Weights of a small mixture-of-experts language model, trained from scratch on English Wikipedia.
Training: a variant of SOAP for the experts, 309M tokens.
Below are experts of layer 6 (counted from 0) of a mixture-of-experts language model. Rows are named router (the router's row for the expert), gate (a neuron's input weights, with its number), up (a neuron's input weights, with its number) and show model dimensions 0-95. Each number is 128 + 24 x the weight over its row's rms, rounded and kept within 0 to 255.
After each expert's rows: a language model's description of what the expert responds to. This comes from a sample of Wikipedia text that the model never trained on.

# expert 53
router [147 127 130 135 103 116  85 158 138  88 148 165  94 128 114  75 108 180 161 118 107  90 146  99  92 106 124 143 154 101 134 148 115 153  92 114 119 114 119 143  88 100 114 117 132 106 173 154 129 130 114  93  94 113 102 155 143 146 119 172 167 148 102  72 129 114 125 123 129  92 151 155 139 149 137 157 140 151 112 132  95 131  96 138 149 136  89 150 150 146 126 125 110 137 112 137]
gate5 [119 161 129 142 121 114 114 144 104 132 119 134 144 140 139  74  75 139 125 160 158 136 152 135  95 134 161 121 115  77 158 143 144 114 166 130 185 120 149 153  80 127 155 126 129 131 133 128 152 153 107 119 130 109 104 103 121 141 128 152 179 149 120 144 156 141 105 123 174  99 141  95 104 122 164 111 153 149 146 158 173 103  97  75 151 144 132 143 139 114 152 133 121 158 143 154]
up5 [115 128 116 116  94 107 119 152 135  71 140 141 144 148 146 135 137 140 192 120 116 103 169 126 125 147 106 138 185 116 154 144 168 138 138 140 136 132 150 133 107  83 118 101 113 114 166 140 156 142 126 148 131 111 189 146 106 165 118 127 137 126 116  96 102 132 122 130 151 115 123 121  78 154 140 149 174 156 153 104 110 129 112 168 154 144 112 127 141 146 111 130 191 151 151 106]
What it handles: Pronouns, that/which and connectives opening a new clause, often after a comma or sentence break, like later that, , he, It was.

# expert 23
router [125 143 132 151 119 153 121 126 164 161 111 159 160  93 127 150 153 170 163  84  97 125 177 110  99 129 154 114 155 113  91 132  98 140 138 138 110 101 106 132 172 139 125 100 135 123 166 129  89 114 154 103 148  97 115 143 111 155 137 122 185 148 170 128 156  84 144 167 128  89 129 124 133 139  99 118 109 136 106 137 106 129 128 107 129 104 165 116 149 147  97 143 102 139  86 129]
gate3 [135 142 149 107 135 111  95 158  98 135 145 120 153 107 154  76 121 119 122 132 118 121 185 128  94  88 120 100  97 125 144 179  93 120 122 116  84  90  69 143 153 127 144 108 108 130 127 135  91 123 113 144 132 101 115 130 151 153 130 150 137 120 173 148 158 164 151  92 124 127 143  95 141 121  95 135 156 135  93 125 119 109 133  92 147 126 139 154 120 105 137  95 104 119 120  67]
up3 [155 159 106  93 150  73 126 122 145 139 122 194 123 145 147 173 116  86 107 112 156 162 122 149 131 133 101 182 144 126  81 131 108 116 124 129 112 144 139 123 140 159 173 103 114 146 151  89 128 148 119 133 150 119 162 137 127 149 118 150 132 114 128 151 148 165 153 105 120 108 168 116 100 111 151 101 117 168 124 135 152 146 122 119 153 116 106 126 160 143  87 168 164 134 101 122]
What it handles: Month names and spaces before day numbers in dates, especially birth dates, like (born March, Born: February, plus opening digit 1.

# expert 45
router [103 140 166 106 122 153 117 159 124 153 162  76 153  72  99 163 128 118 148 102 144 101 120 118 100 145 106 126 133 124 132 135 105 129 152 155  96 131 161 157 144 157 152 110 117 117 164  79 126 133 117  97 153 123 173 128 129 120 152 104 140 115 118 161 137 120 118 152 135 117 176 100 138 130 147  97  96 167 100  79 118 113 149  90 135 164 150  88 146 127 133 145 118 155 101 112]
gate0 [146 121 104 111 117 105 112 117 139 148  87 103 167 112 103 108 171  82 107 154 134 129  93 141 128 138 132 111 129 135 127 147 101 147 113 172 141 176 107 146 126 146 136 101 154 136 125 150 182 163 165 159 156 131 129 101  98 125 138 125 120 134 122 117 109 178 146 163 118 144 128 145 120  88 102 155 137 155  56 136 146 126 149 162 125 113 100 125 100 115  86 153 161 126 142 119]
up0 [132 130 123 124  99 124 119 157 160 104 113 123 113  71 134  96 129 131 129 145 141 113 135 129 161 114 107 143  67 129 169 175 118 145 144 136 151 115  98 151 100 107 152 107 130 130 119  98 157 131 103 120 131 134 137 150 106 138 133 122 141 139 146 185 130 168 100 102 125 128 142 164 102 135 128 140 141 162 136 149 131 116 151 123 102 154 194 148  90 172  68 141  96 101  94 124]
What it handles: Raw byte pieces of non-Latin scripts such as Japanese, Chinese, Devanagari, Thai, Sinhala, Tamil and Arabic, plus stray letters in foreign names.

# expert 8
router [152 136 134 124  99 143 138 125 128 150 121  96 150 100 170 147 160 125 146 133  96  90 134 119 116 162 163 116 118 111 141 101 112  96 127 146 102 136 164 149 136 109 110 102 164 151 133 139 107 108 148  87 148 159 158 149 161 147 142 170  85 155 145 152 159  96 157 155 164 147 127  85 116  91 136 116  91 158 120  91 128 101 119 159 143 145 108  86 136 166 120 146 104 151 105 143]
gate2 [145 107 101 133 122 135  91 100 100 101 146  89 147 173 150  95 144 122 114 100 108 113 159 154 160 148 157 125 142 186 151 114 122  89 129 147 122 102 116 129 141 100 130 126 101  84 138 117 151 151  93 164 129 128 147 143 115 116 130 146 116 141 124 143 158 156 117 130 126 162 116 129 101  82 173 151 135 142  97  98 117 121 100 108 118 146 149 128 122 137 120 103  65 173 176 112]
up2 [168 157 136 126 142  88  66  91 107 140 112 131 151 105 134 117  72 104 119 131 187 130  97 153 144 134 116 129 134 100 176 112 138 162  73 143 156 123  92 185 128 132 148 111 149 130 129 167 120 125 125  92 141 104 146 101 154  82 118 151 158 146 103 126 158 149 156 123 115  92 138 151 128 146 129 123 122 124 151 146 120 132  99 162 128 142 112 117 111 118 106 132 139 142 105 133]
What it handles: Digits and the commas, decimal points, dashes and pipes inside numbers in statistics tables and coordinates, as in 91,926, 27.0, 3:40.56.

# expert 29
router [140  95 119 161 153 130 117 162 147 115 136 168 134 144 120  72  86 129  90 108 113  98 129 123 110 123 111 180 143 143 155 162  98 116 104 145  98  91 152 111 111 129 134 128 144 145 107 166 144 134 151 103 128 134 125  98 110 157 109 141 115 152 131  88 106 160 135 117 104 163 118 148 107 134 136 162 178 168  92 147 111 166 105 142 115 175 141 115 144 136  98 101 101 159 137 137]
gate0 [118 141 154 127  97 121 105 157  94 121 105 108 145 137 133  77 148 130 163 126 144 163 167 107  87 148 161 145 151 119 163 160 133  88 165 136 121 132 131 135 138 126 125 108 162 151 139 145  86 138 167 123  73  92 136 152 168  81 124 106 119 182 112 126  86 147 118  89 138 165 156 146 137 156 100 113 134  87  95 117 124 113 118 125 153 121 142 127 114 120 115 112 127 153 117 132]
up0 [125 139 172 119 136 150 155 120 114 139 127 113 121 111 108 117 130 129 160 134  77 121  79 134 165 126  88 109 147 145 120  95  93 131 138 137 162 136 101 126 105 102  98 142 113 110 108 172 113  81 154 146 157 127 145 103 157 119 125 128  86 136 129 117 169 153 148 148 160 120  95 152 153 120 107 112  86 124 137 153 142 137 137 157  52 139 145 156 109 138 152 167 116  91 146 140]
What it handles: Auxiliary and modal verbs and infinitival to after a subject or verb, such as has, had, would, can, motivated to.